config.yaml
d_model: 192
n_experts: 32
experts_per_token: 2
balance_bias: false
router_z_loss: 0.001
vocab_size: 2048
norm_eps: 1e-06
batch_tokens: 32768
train_tokens: 261000000
dataset: "wikipedia_en"
Below are experts of layer 13 (counted from 0) of a mixture-of-experts language model. Rows are named router (the router's row for the expert), gate (a neuron's input weights, with its number), up (a neuron's input weights, with its number), down (a neuron's output weights, with its number) and show model dimensions 128-191. Each number is 50 + 12 x the weight over its row's rms, rounded and kept within 0 to 99.
Before each expert's rows: "comes before" lists some tokens at least twice as common just after its tokens as in all text; "comes after" lists some tokens at least twice as common just before its tokens as in all text. This comes from a sample of Wikipedia text that the model never trained on. Tokens count by the router's weight.

# expert 23
comes before: "0", "1", "2", "9", "8", "6"
comes after: "2", "1", ",", " ", "0", " in"
router:45 53 64 45 29 51 41 37 38 32 43 64 53 43 47 35 42 77 43 65 44 27 54 66 54 63 35 54 43 48 50 50 41 60 59 49 51 66 49 46 63 48 46 45 43 54 47 54 54 44 34 32 57 53 33 61 52 33 57 53 47 62 55 50
gate0:20 38 61 50 45 56 51 50 59 53 24 60 44 50 43 48 47 66 56 38 30 22 72 61 59 31 32 52 53 58 41 35 59 51 51 58 57 53 57 52 62 59 63 49 29 30 75 73 61 46 55 40 36 33 47 43 54 36 82 52 59 68 39 46
up0:39 42 62 47 42 52 44 56 69 51 35 59 52 52 46 48 63 71 47 49 38 32 83 69 67 37 47 53 56 60 46 37 54 69 46 62 45 51 55 47 61 53 51 51 27 35 75 68 59 50 55 49 36 40 41 42 62 37 72 57 55 55 45 57
down0:43 49 48 61 71 31 66 68 38 45 40 46 29 52 38 49 23 53 65 28 53 68 66 43 56 45 40 31 55 46 30 55 38 66 68 42 37 57 63 64 55 41 32 56 55 54 47 74 61 32 67 51 39 55 53 57 36 51 36 47 60 48 58 57
gate1:48 52 81 51 32 43 53 59 34 64 76 33 58 52 48 40 36 65 51 61 48 56 39 62 42 42 49 49 56 51 42 53 52 50 47 71 51 62 49 45 50 39 66 46 59 45 75 54 78 58 46 16 52 45 17 33 50 61 44 52 69 27 52 41
up1:54 51 74 51 35 50 51 47 31 58 80 37 61 50 45 25 45 52 46 65 47 56 49 51 46 58 53 47 56 55 65 69 57 44 60 73 23 51 53 48 34 44 40 49 46 53 49 51 75 50 46 29 55 39 33 31 80 62 49 53 58 46 43 42
down1:32 45 41 64 55 40 45 57 48 58 40 51 51 22 44 59 55 51 43 64 44 58 46 09 34 43 63 49 54 37 55 46 55 63 49 46 30 45 39 56 40 50 39 61 35 65 83 49 39 50 41 53 38 57 71 45 51 62 42 44 44 52 37 60
gate2:43 39 55 48 48 45 47 41 42 46 47 64 47 59 22 35 61 78 64 49 57 43 57 44 46 49 48 45 57 38 46 50 29 57 47 71 48 71 56 54 55 47 60 58 54 67 33 60 41 41 48 46 41 53 52 36 45 41 55 47 62 60 45 52
up2:58 43 55 35 41 35 45 34 47 54 42 38 49 68 22 31 63 75 62 49 54 39 45 60 58 56 36 32 50 47 61 59 29 50 56 52 53 64 43 49 56 46 58 51 49 73 34 81 38 41 54 39 41 67 36 33 37 39 40 40 62 53 60 58
down2:49 50 53 53 43 48 30 30 58 54 32 42 39 74 43 23 47 53 60 49 65 33 63 58 69 63 58 43 53 46 53 63 44 56 50 57 59 45 60 69 19 38 67 45 45 52 53 48 56 67 41 47 40 42 54 54 71 80 33 38 40 35 65 47
gate3:45 54 61 30 37 21 46 52 40 39 54 35 47 28 39 63 54 26 51 51 34 49 69 64 47 73 56 50 45 31 72 48 33 34 48 38 33 48 50 42 43 70 28 39 20 40 28 35 52 52 63 38 28 59 62 62 60 45 61 39 57 72 39 33
up3:38 45 41 58 64 61 52 39 54 69 67 54 46 43 64 60 39 38 41 58 43 20 48 52 57 44 46 23 39 43 49 34 44 42 45 60 30 59 46 40 65 54 55 31 54 45 58 63 53 59 54 65 72 39 38 62 65 42 30 52 34 50 41 53
down3:47 56 52 43 44 20 43 50 35 32 71 55 42 50 44 39 44 55 40 63 41 60 26 51 87 63 59 34 58 50 53 47 42 56 48 72 35 49 35 38 49 51 34 62 60 64 66 52 34 67 46 43 57 45 66 67 70 33 67 40 60 48 65 72
gate4:39 55 74 46 42 52 39 51 40 41 41 55 52 51 65 36 44 53 46 63 54 36 37 59 59 36 51 50 67 38 46 61 67 51 62 47 50 35 33 69 54 33 51 42 48 44 58 45 42 60 52 53 58 52 47 53 67 59 59 62 52 43 47 49
up4:22 47 64 47 50 54 50 49 46 29 36 40 56 49 74 28 26 63 55 46 54 44 35 49 48 29 44 44 54 41 38 58 47 53 62 63 50 48 46 64 49 42 44 33 62 44 61 54 41 70 44 40 46 34 43 53 56 65 51 55 69 52 51 56
down4:47 64 52 55 57 58 41 58 35 61 35 61 73 49 31 43 48 43 51 62 61 26 36 53 40 27 54 75 55 27 51 40 58 51 47 40 64 46 52 58 61 63 54 38 19 44 35 77 66 56 51 31 50 48 57 42 33 45 32 52 54 56 42 64
gate5:78 47 57 54 31 46 51 45 59 35 27 76 31 45 44 54 70 36 27 69 57 74 43 41 56 68 42 31 54 53 79 28 58 54 62 46 54 61 40 54 53 56 63 47 42 51 53 52 55 46 29 50 56 34 40 47 63 63 31 57 59 49 59 55
up5:49 28 52 51 36 47 39 11 56 53 31 56 46 51 47 42 52 42 33 58 55 66 49 47 42 77 29 58 55 56 67 44 56 53 61 45 59 58 66 58 52 63 50 36 46 55 44 48 64 52 46 67 53 41 45 47 55 49 37 44 61 63 61 49
down5:53 52 44 58 53 35 27 60 44 39 53 72 26 44 57 74 45 47 39 35 43 61 55 31 50 46 64 45 29 58 55 52 72 65 66 57 45 45 47 66 40 41 46 43 77 47 41 27 48 28 34 49 46 41 55 63 51 58 35 37 51 41 48 35
gate6:23 88 50 56 53 59 46 69 33 39 56 56 43 74 34 25 57 64 70 55 51 38 47 53 33 52 55 50 26 37 65 46 40 43 55 58 45 61 48 34 53 47 36 44 64 46 40 52 37 60 62 58 49 42 47 40 47 57 50 42 35 75 56 49
up6:45 86 40 60 55 54 46 70 27 48 55 58 26 65 47 26 45 73 62 56 53 49 42 50 39 49 67 55 29 39 48 52 50 31 52 54 43 74 52 40 46 44 35 47 59 54 44 39 36 45 59 50 45 46 44 39 45 55 62 46 20 60 53 40
down6:47 53 82 49 64 41 07 59 71 56 33 28 43 45 55 42 37 55 70 51 58 59 46 44 81 45 26 46 33 49 30 47 68 50 34 36 54 59 60 41 39 42 35 40 52 50 52 58 56 47 47 51 52 37 45 35 45 75 68 52 38 51 37 49
gate7:41 44 47 41 52 43 51 38 54 35 53 48 53 22 28 53 65 47 54 61 64 36 34 78 54 59 50 59 64 52 58 48 50 53 36 24 63 52 53 53 69 56 52 53 38 56 36 34 43 57 30 55 61 71 29 52 47 16 39 55 39 50 46 63
up7:54 48 53 54 64 44 49 43 41 40 40 60 37 27 41 48 49 63 42 55 47 49 31 83 57 41 34 42 74 42 62 62 58 35 46 43 44 49 83 57 53 43 25 56 61 50 50 41 37 60 45 58 68 46 50 70 40 45 24 67 32 44 61 70
down7:38 48 80 45 47 42 55 37 55 41 58 44 37 64 36 57 82 53 59 58 56 38 58 17 51 37 60 25 41 61 45 45 63 60 51 44 71 30 58 52 59 33 45 57 32 56 36 43 45 38 49 58 52 45 47 69 70 39 51 51 51 70 52 57
gate8:56 44 81 26 49 67 74 45 55 42 58 39 59 53 27 39 43 37 46 49 64 53 40 64 51 56 45 46 37 59 57 49 56 45 68 62 47 52 38 48 43 57 47 38 51 57 58 74 61 58 46 34 55 61 56 76 56 49 58 68 53 54 49 64
up8:38 30 62 34 39 75 66 60 49 58 69 26 52 46 00 54 53 32 69 50 63 49 36 59 57 56 39 34 38 47 35 68 49 63 67 57 41 49 22 55 36 46 37 64 48 57 59 77 48 62 46 36 50 43 51 66 60 26 61 54 54 67 50 57
down8:70 23 57 50 70 63 69 61 59 74 49 69 42 69 68 54 43 49 54 32 39 40 52 55 51 33 52 66 61 37 50 47 57 62 53 61 66 77 65 40 41 47 39 56 45 51 65 50 51 49 64 69 44 58 43 60 52 77 42 68 34 54 47 48
gate9:52 45 72 42 63 56 56 37 52 56 60 40 50 49 62 49 18 65 73 58 53 43 37 46 68 45 32 44 50 29 64 27 22 52 54 54 41 46 71 52 82 64 58 56 49 42 52 72 44 43 38 42 44 45 44 31 61 38 39 30 44 53 59 49
up9:46 43 79 45 47 60 44 47 47 41 63 50 54 44 49 21 27 66 61 53 52 42 31 49 67 54 49 53 59 40 80 22 35 67 55 48 52 31 69 44 76 58 38 61 54 47 46 53 54 45 27 26 41 52 54 30 67 38 37 44 35 47 53 44
down9:36 57 29 41 48 49 51 31 49 37 40 56 68 33 58 55 41 31 51 48 69 57 43 42 66 36 57 60 59 45 52 55 49 50 55 33 76 51 28 49 41 46 31 60 42 45 43 42 52 48 47 58 49 47 43 45 43 54 42 49 73 58 48 41
gate10:49 44 55 49 74 33 67 34 42 54 49 58 61 39 66 52 37 51 48 74 27 43 40 55 45 53 34 37 42 74 52 32 45 68 52 35 68 63 38 63 53 76 53 71 32 59 47 39 29 50 44 52 20 55 32 47 55 48 48 32 65 80 44 49
up10:54 55 58 48 70 22 59 35 53 61 63 43 52 45 66 52 24 43 40 53 33 53 57 56 45 56 36 38 42 74 62 33 40 73 63 30 63 70 39 57 51 69 44 67 27 61 38 42 24 36 49 57 46 61 29 55 58 44 48 56 57 72 36 56
down10:68 42 47 49 40 43 56 49 51 59 55 34 54 41 19 57 42 38 50 56 53 43 24 70 59 68 36 59 54 25 58 40 55 47 64 46 54 38 46 62 58 41 62 41 36 39 41 26 70 39 43 59 26 53 37 46 82 48 42 55 67 66 43 48

# expert 9
comes before: "1", " |", "0", "2", "3", "4"
comes after: " |", " ", "1", ";", "9", " ("
router:38 59 47 40 29 51 47 47 31 34 47 61 47 31 44 42 51 51 34 63 50 30 57 76 50 45 41 42 46 39 77 65 37 50 61 50 61 53 47 42 69 56 36 40 43 45 57 56 51 46 43 57 55 33 37 75 67 35 63 62 44 53 60 57
gate0:50 43 40 38 66 67 63 35 36 66 29 69 62 43 41 35 29 60 32 51 60 49 49 72 59 60 37 51 60 32 45 26 36 45 44 65 52 49 46 18 34 50 47 29 43 42 41 42 64 38 28 65 59 62 59 45 43 56 43 57 29 50 51 52
up0:60 78 65 53 59 43 40 55 54 40 55 50 47 46 50 27 47 47 40 64 51 34 81 68 65 60 42 44 23 42 47 53 51 59 58 38 42 51 64 37 47 49 48 40 61 52 46 54 35 35 41 34 44 54 45 34 50 40 64 46 28 58 59 47
down0:65 56 45 55 52 67 31 57 61 65 46 58 57 41 44 62 42 47 38 29 39 30 44 46 47 51 57 43 31 51 47 44 35 46 55 39 73 36 62 57 52 56 36 51 53 61 60 33 52 44 19 60 49 59 50 59 54 51 35 28 40 50 49 54
gate1:52 54 42 44 57 26 56 54 50 59 53 52 42 44 42 46 70 59 44 48 29 56 42 61 43 54 45 32 58 39 58 42 54 56 60 59 46 51 57 43 56 60 41 64 56 54 74 50 41 62 48 60 48 31 53 70 32 37 49 73 37 54 55 51
up1:42 54 47 48 49 24 39 60 59 48 43 53 42 38 57 38 55 50 55 29 36 50 34 72 36 43 51 33 54 37 55 52 52 61 51 52 54 47 52 48 59 56 50 69 48 56 60 69 35 61 39 59 46 22 54 72 38 44 52 55 40 65 62 55
down1:52 42 40 76 56 61 40 49 47 48 42 60 41 63 53 40 52 68 60 42 31 41 45 63 59 58 64 53 55 50 71 51 53 41 49 34 91 51 30 44 54 62 43 64 67 61 53 45 50 39 47 51 45 47 23 48 43 45 52 43 51 54 76 49
gate2:15 63 55 47 46 45 32 44 51 52 56 49 47 37 40 36 51 53 44 62 43 52 47 53 52 58 45 26 44 56 59 41 27 42 71 46 51 47 43 31 56 42 46 59 37 61 45 37 45 42 54 42 62 63 43 53 31 46 49 67 60 49 38 50
up2:18 60 55 64 45 48 34 43 46 53 54 54 59 33 45 41 40 55 47 50 53 56 47 50 51 43 59 32 48 53 69 40 16 39 83 51 31 44 38 21 57 55 38 68 38 56 47 45 39 48 62 35 68 53 38 59 37 33 47 59 55 58 34 53
down2:51 44 46 56 47 59 43 30 44 42 29 67 45 48 46 75 37 64 44 43 46 62 42 30 38 56 45 65 63 56 66 54 41 32 69 46 52 36 59 56 34 51 58 59 23 38 38 55 51 37 62 43 48 58 64 56 34 60 59 63 56 46 40 47
gate3:51 40 44 45 54 52 53 48 54 51 58 49 34 37 57 65 63 78 52 67 56 41 50 56 49 31 51 50 33 44 49 42 53 66 37 38 51 59 58 26 70 42 62 66 46 40 77 52 44 63 44 42 45 55 57 83 50 58 58 35 40 34 44 40
up3:59 41 52 52 60 57 57 50 43 57 55 31 49 36 45 65 76 73 55 60 63 48 49 52 48 43 51 53 45 41 58 54 45 48 45 44 48 60 63 27 72 46 60 72 50 64 63 45 48 69 47 56 45 70 61 93 48 51 64 36 34 44 32 26
down3:27 23 65 26 53 24 20 43 62 37 67 39 51 44 49 47 51 50 53 46 47 50 49 62 63 81 46 52 40 70 48 52 43 46 42 45 32 68 38 30 35 78 35 63 40 54 49 47 65 48 40 36 70 28 70 54 39 55 55 40 66 53 37 28
gate4:38 53 49 55 36 66 35 42 70 51 18 71 61 55 71 28 45 58 54 54 56 33 52 63 41 47 61 46 25 47 40 46 62 46 42 62 60 42 64 62 42 71 55 56 53 52 57 52 47 73 54 52 44 47 60 69 68 43 55 45 49 55 34 17
up4:40 61 58 49 25 50 25 40 66 52 41 68 61 55 59 39 48 62 77 53 62 28 49 73 34 61 48 54 38 47 37 37 60 39 45 58 56 44 69 53 44 54 57 51 59 45 59 56 53 60 52 51 53 64 52 58 60 39 52 41 43 43 37 17
down4:59 56 38 46 33 59 52 67 50 33 38 56 51 33 47 58 60 77 72 46 50 35 29 69 57 55 65 66 31 63 38 58 46 28 61 30 44 45 59 45 59 47 71 44 41 57 38 68 42 43 61 45 45 54 46 43 73 50 29 29 59 54 52 49
gate5:28 35 49 40 43 58 51 50 29 78 61 42 52 31 29 34 68 45 59 53 54 52 52 52 57 42 66 51 46 29 58 48 50 48 47 34 50 46 67 54 66 54 48 60 67 61 45 37 65 48 56 38 26 19 47 56 51 53 57 53 57 46 34 56
up5:38 38 52 44 41 63 55 43 29 57 51 49 52 48 33 35 41 36 69 47 45 51 47 50 44 45 71 47 46 25 58 42 55 42 46 43 49 42 63 52 65 63 51 57 63 64 45 40 70 39 50 41 30 24 32 59 56 64 62 53 45 50 33 62
down5:54 69 54 52 22 64 48 60 42 52 47 58 53 47 42 47 50 23 49 50 48 20 63 59 49 57 41 58 57 53 41 66 80 31 50 40 74 60 40 51 37 64 51 51 34 55 43 50 31 53 77 24 57 55 55 63 54 58 48 70 54 42 47 56
gate6:53 32 37 41 22 44 67 45 40 55 62 59 61 52 70 28 36 45 41 51 36 41 46 40 46 55 61 50 57 73 58 58 50 26 72 41 33 61 49 41 63 59 50 35 40 50 46 49 55 34 55 66 59 35 29 44 62 64 48 36 62 44 37 33
up6:50 32 45 35 27 26 63 40 37 54 71 59 62 38 51 33 49 36 33 68 53 36 44 53 47 62 55 51 47 72 59 50 51 23 70 17 38 45 71 36 61 61 52 46 46 53 37 49 61 42 58 54 61 36 41 30 60 60 37 36 58 44 46 32
down6:63 59 46 66 92 47 49 42 43 60 62 38 35 52 52 46 58 66 32 25 60 36 39 27 67 68 52 59 60 29 55 73 47 45 45 33 28 53 44 66 52 57 49 62 51 64 47 47 50 64 60 46 39 59 61 47 59 51 52 38 43 36 59 66
gate7:70 50 50 34 37 60 53 42 55 50 37 34 55 33 52 62 40 54 48 86 40 46 42 59 44 51 41 56 61 48 42 54 42 45 53 41 36 62 63 47 41 38 36 63 65 35 56 34 42 56 56 40 61 51 58 55 57 57 47 63 58 56 45 56
up7:89 59 38 27 43 60 50 49 44 58 43 41 68 29 48 74 29 60 40 67 29 46 48 70 44 45 60 53 67 56 46 52 57 28 45 48 34 56 63 52 48 42 52 54 74 36 59 43 31 56 45 35 57 51 49 30 44 43 53 59 41 45 41 64
down7:38 38 36 57 51 44 55 58 66 78 61 55 38 54 63 39 54 54 48 45 43 38 45 77 36 56 38 60 27 36 47 33 53 53 59 53 46 54 65 52 55 70 30 47 31 53 31 51 61 75 59 47 56 58 60 46 65 59 41 43 41 59 50 56
gate8:36 57 60 49 64 44 30 48 54 45 56 44 33 65 50 63 42 43 29 65 51 48 65 56 70 53 62 52 71 59 64 49 36 68 43 55 72 47 47 57 77 49 56 22 40 59 46 56 59 50 22 31 62 49 39 65 42 28 44 43 27 36 40 69
up8:35 62 49 30 44 39 39 52 47 46 45 53 61 62 47 55 50 41 41 55 50 45 56 46 83 49 63 58 77 62 61 73 39 49 34 49 71 43 35 57 69 39 70 44 37 63 46 42 53 62 41 41 48 37 49 69 37 34 47 70 34 30 59 70
down8:46 53 56 53 70 63 54 49 41 40 64 50 49 61 67 49 46 48 58 60 48 65 26 46 52 61 61 38 61 33 37 53 55 37 52 47 57 60 45 56 52 30 65 47 53 63 49 39 70 52 69 49 46 47 51 39 55 39 52 47 36 59 36 49
gate9:69 41 50 57 54 29 42 30 62 68 75 74 49 59 49 43 85 67 32 57 49 39 45 51 45 47 47 70 62 65 60 57 40 78 57 27 43 62 36 51 34 45 74 60 40 52 58 49 34 51 67 59 40 42 51 43 79 45 45 68 45 62 70 34
up9:67 49 57 48 55 40 45 37 58 47 78 66 55 51 37 47 70 67 39 47 54 31 58 51 49 37 48 62 50 63 66 46 43 77 53 34 39 55 43 57 35 52 64 68 38 56 66 45 37 40 65 69 54 33 34 52 73 35 39 59 53 64 70 42
down9:60 39 57 66 48 38 30 54 26 54 86 57 43 55 54 47 57 58 54 59 46 68 57 36 61 52 24 47 47 67 60 37 38 61 40 48 33 49 48 43 37 41 35 53 56 61 35 67 67 61 43 45 57 46 37 72 56 56 35 38 70 60 62 56
gate10:53 43 54 54 41 59 47 55 29 47 59 31 64 73 43 34 60 37 52 58 45 29 40 48 45 38 52 60 47 50 60 58 47 62 41 56 37 46 51 54 37 47 21 51 32 53 59 53 49 64 49 33 58 44 57 43 61 58 63 72 50 53 52 39
up10:52 53 57 47 48 48 45 56 31 44 43 32 62 47 45 41 51 33 53 55 58 26 32 45 40 40 43 41 37 58 64 62 51 67 37 50 45 48 48 42 35 43 31 44 34 43 67 70 51 57 45 40 54 48 48 55 60 65 65 71 50 59 54 44
down10:23 65 47 50 50 38 68 47 54 50 54 36 64 43 72 37 53 50 59 71 57 72 42 40 45 66 70 56 34 35 45 41 26 49 36 44 44 70 67 65 27 49 52 50 60 29 42 62 66 40 37 49 40 49 44 55 53 45 37 77 28 51 32 40

# expert 2
comes before: " ", "0", "5", "3", "4", "6"
comes after: " L", " l", "4", " ", "L", "0"
router:60 74 56 46 40 38 35 40 43 44 42 60 47 38 50 35 49 45 34 68 41 34 65 76 44 53 43 50 34 36 66 43 43 50 43 44 62 60 47 41 56 52 41 32 45 43 59 60 53 31 42 48 67 44 44 62 57 37 48 64 45 49 73 47
gate0:61 50 56 38 46 58 28 56 54 41 53 65 40 25 24 40 39 45 18 52 55 48 51 55 42 48 61 44 35 69 43 36 51 56 41 40 29 40 55 59 52 45 56 54 45 50 57 51 61 43 63 72 73 54 48 45 65 51 47 56 53 60 39 53
up0:55 49 64 44 35 50 30 53 47 38 61 81 30 30 35 43 55 49 33 49 42 46 63 56 33 56 49 48 34 61 45 49 44 59 58 40 24 37 49 61 34 52 51 59 47 48 65 50 56 37 71 70 55 40 54 44 65 43 50 57 65 72 56 48
down0:52 46 38 54 43 23 12 30 63 51 34 39 49 35 62 60 64 45 49 27 38 57 49 74 45 27 68 49 66 51 50 42 37 51 63 47 37 48 53 42 62 53 72 60 48 65 69 46 45 55 54 65 41 54 51 42 50 68 50 38 58 38 47 53
gate1:59 48 53 26 39 47 60 43 48 59 53 70 32 58 50 72 48 94 39 58 33 30 46 50 50 45 48 20 55 47 48 35 42 22 39 58 44 60 57 63 37 42 52 42 42 54 47 39 39 46 41 51 48 47 41 38 46 61 33 27 64 53 64 36
up1:42 52 56 30 47 52 66 44 54 53 55 62 28 49 48 64 60 60 48 56 30 42 49 49 49 49 62 34 75 49 37 37 44 32 38 49 55 66 47 72 43 49 59 50 54 55 45 42 30 39 49 42 50 53 19 36 50 64 44 38 54 75 66 32
down1:48 48 63 54 58 41 75 40 40 49 47 56 48 58 75 32 64 58 53 23 48 67 57 38 62 64 25 60 35 58 57 56 50 58 53 65 39 36 39 67 67 39 62 48 52 46 38 46 47 54 50 54 60 22 62 50 90 60 47 42 65 59 50 52
gate2:28 58 58 54 56 43 68 61 25 54 30 45 46 40 56 52 59 34 56 74 72 66 40 43 38 46 36 71 37 46 36 48 43 44 49 41 49 48 58 36 53 47 50 47 45 70 49 64 38 58 50 68 58 35 58 31 62 55 32 61 46 58 57 31
up2:28 53 60 50 36 49 76 59 22 53 20 47 65 28 46 45 61 39 48 74 68 55 47 55 28 37 34 53 34 46 35 49 45 48 39 38 53 40 71 32 72 50 64 37 46 54 58 67 36 45 50 63 59 41 49 37 58 52 22 54 39 56 57 54
down2:40 59 50 46 53 74 62 67 50 43 61 48 51 42 69 50 61 37 48 78 75 64 45 65 76 45 40 58 57 38 56 54 52 41 61 54 47 36 28 57 53 72 45 64 37 56 47 32 39 50 56 45 40 52 59 48 51 53 25 47 55 63 41 27
gate3:48 63 71 47 61 58 32 53 46 55 72 53 76 56 59 54 44 46 43 48 69 52 66 67 43 34 58 62 40 55 35 43 47 73 50 46 63 52 44 61 48 46 66 41 54 62 31 43 61 47 57 33 55 46 38 63 45 38 44 43 42 44 68 36
up3:58 51 63 47 57 56 45 42 43 57 67 43 70 68 61 46 48 34 43 48 60 61 68 68 42 46 67 65 36 73 30 37 46 74 56 58 48 46 44 58 32 45 65 42 52 59 27 43 68 51 63 29 49 47 42 57 47 45 46 39 48 49 63 35
down3:38 48 52 49 42 39 30 49 38 64 60 27 60 52 24 40 41 42 31 50 22 54 39 48 52 56 39 75 57 65 51 53 32 46 48 35 48 33 48 49 30 46 42 47 39 49 41 48 28 45 57 51 39 54 39 50 53 50 47 51 53 44 67 58
gate4:58 50 56 28 54 69 43 37 40 55 42 47 46 35 49 47 27 36 45 69 44 54 57 61 54 48 60 61 52 39 51 51 41 46 45 33 45 34 63 51 56 68 67 47 50 62 50 56 58 57 63 25 49 65 73 26 58 16 56 56 50 42 72 57
up4:51 47 58 53 53 47 37 22 42 52 38 48 39 26 45 52 53 45 38 53 36 47 46 72 42 50 33 50 43 32 60 72 37 55 51 31 71 24 46 50 61 67 52 46 58 51 46 46 61 53 41 17 51 58 63 43 41 37 55 53 50 44 63 53
down4:35 52 41 32 28 42 35 65 49 16 50 39 56 43 37 67 60 42 52 85 46 66 50 35 61 40 40 28 56 37 48 59 47 62 66 76 28 51 82 62 34 40 46 68 35 48 46 60 64 38 42 36 46 40 44 62 46 51 49 31 40 50 42 61
gate5:49 74 60 61 68 40 47 54 50 40 39 65 65 54 52 63 39 65 53 53 49 49 59 58 53 56 39 55 64 63 30 48 36 56 62 57 57 56 74 44 50 59 44 35 41 51 47 45 45 80 26 49 46 40 76 43 51 57 34 55 46 51 48 38
up5:56 71 57 60 57 30 40 69 56 44 49 66 70 58 57 61 55 73 50 64 49 54 62 45 48 62 35 54 62 64 25 56 34 55 60 52 51 60 68 47 55 45 49 32 38 52 48 35 50 77 31 38 43 39 71 53 49 51 37 58 50 48 49 31
down5:57 64 56 44 39 59 51 46 64 52 40 49 59 62 39 63 48 56 38 58 38 72 50 27 47 55 62 43 53 50 50 76 44 52 59 38 36 46 60 12 57 51 56 44 60 41 48 56 43 43 55 63 46 53 53 48 41 57 66 63 21 44 49 42
gate6:59 46 61 49 56 39 39 48 59 38 46 69 32 40 66 47 35 65 47 73 47 44 52 51 63 53 42 34 44 45 71 48 51 62 58 25 56 56 65 52 60 38 58 40 77 29 52 41 57 54 46 41 76 47 62 49 60 51 43 61 50 47 42 53
up6:48 45 58 52 56 37 46 41 75 48 43 58 41 44 55 43 43 61 48 67 41 62 55 49 67 60 39 46 53 52 54 48 50 60 49 30 56 64 51 49 52 54 77 49 73 39 52 42 61 47 48 39 78 54 48 32 55 65 46 77 72 40 35 38
down6:56 50 63 51 50 70 41 57 54 49 49 41 70 51 61 36 53 61 54 70 36 42 34 27 47 39 47 51 38 60 56 42 46 29 20 45 47 41 55 72 50 53 49 59 43 43 57 36 24 45 41 63 57 40 44 47 70 65 56 73 46 66 24 45
gate7:47 62 50 36 51 27 37 80 53 40 06 57 42 51 52 60 59 28 37 58 37 40 51 62 67 67 61 35 63 64 49 55 44 67 53 40 68 57 35 60 44 64 45 40 41 45 49 66 51 58 61 75 60 60 56 54 49 45 56 45 35 43 50 26
up7:38 62 60 34 53 28 47 70 51 55 19 61 47 45 59 65 50 42 38 46 37 42 60 57 61 54 58 24 61 49 54 55 39 68 56 34 52 56 39 57 38 62 43 29 45 31 44 57 60 35 52 72 48 57 59 50 31 52 53 45 37 52 53 40
down7:47 44 54 59 39 48 38 56 44 50 39 67 26 54 52 54 44 47 55 47 53 39 53 47 38 40 38 60 55 54 46 53 52 61 62 61 49 56 63 89 61 49 54 58 56 52 52 54 47 49 41 64 49 55 67 35 38 64 39 24 60 54 56 09
gate8:55 41 57 48 43 66 55 42 68 41 50 57 47 60 35 68 31 54 43 48 33 64 30 54 56 37 58 54 52 55 58 24 35 24 34 38 49 60 62 58 45 55 49 53 55 49 44 55 45 68 62 52 67 62 55 43 64 40 58 62 28 47 50 33
up8:43 49 55 51 35 51 46 45 56 43 55 49 43 51 44 54 42 64 43 48 32 59 43 57 52 32 39 44 46 51 74 38 20 22 52 50 45 67 71 47 45 63 52 51 46 53 41 43 44 50 65 59 68 70 50 44 53 46 48 50 41 57 54 36
down8:53 60 37 59 74 68 78 61 18 57 44 51 37 30 66 41 43 38 61 54 44 58 52 47 35 69 56 41 61 53 47 74 46 37 71 65 70 63 47 46 48 44 56 43 55 53 50 58 16 39 54 48 54 42 45 38 50 33 29 58 40 65 60 45
gate9:61 36 55 63 48 52 40 26 30 55 28 62 48 58 41 54 60 65 54 46 59 33 49 59 55 57 45 49 43 58 46 25 52 45 63 64 65 58 52 55 71 48 61 37 46 66 62 48 45 38 38 53 48 45 20 52 45 58 72 39 26 46 61 53
up9:67 51 64 52 51 45 41 26 36 46 30 49 65 65 26 47 54 63 53 53 48 33 56 56 39 55 45 66 43 67 44 29 49 50 58 53 51 56 61 51 74 47 67 43 55 62 57 51 46 43 34 57 44 43 31 42 43 59 65 36 28 46 68 44
down9:42 46 48 73 36 52 70 33 52 42 45 35 61 60 55 43 57 74 72 30 49 43 43 13 54 37 60 52 57 66 46 60 39 46 47 51 37 62 43 53 37 45 59 44 39 49 54 60 56 58 47 52 50 51 68 35 43 16 48 71 38 53 45 56
gate10:61 65 52 69 63 48 49 58 49 56 50 59 43 41 39 40 63 49 50 70 67 68 52 66 61 59 52 47 45 45 51 61 65 40 48 49 53 56 59 64 68 68 29 67 55 42 40 40 36 44 36 45 54 36 40 53 36 37 57 73 46 52 51 66
up10:68 57 61 61 61 40 49 66 45 57 55 55 48 50 53 36 58 37 64 91 57 60 45 78 69 63 61 65 32 45 49 53 68 40 36 42 44 64 55 64 65 59 29 61 69 40 32 38 43 50 23 60 45 31 48 38 34 39 53 70 49 47 45 59
down10:41 42 36 68 54 46 47 55 39 41 65 40 83 66 29 54 52 49 42 49 53 73 44 55 41 46 72 48 41 62 38 47 55 37 67 65 54 51 56 58 51 43 34 39 54 48 54 58 35 55 74 46 49 33 53 43 59 39 60 55 49 55 38 43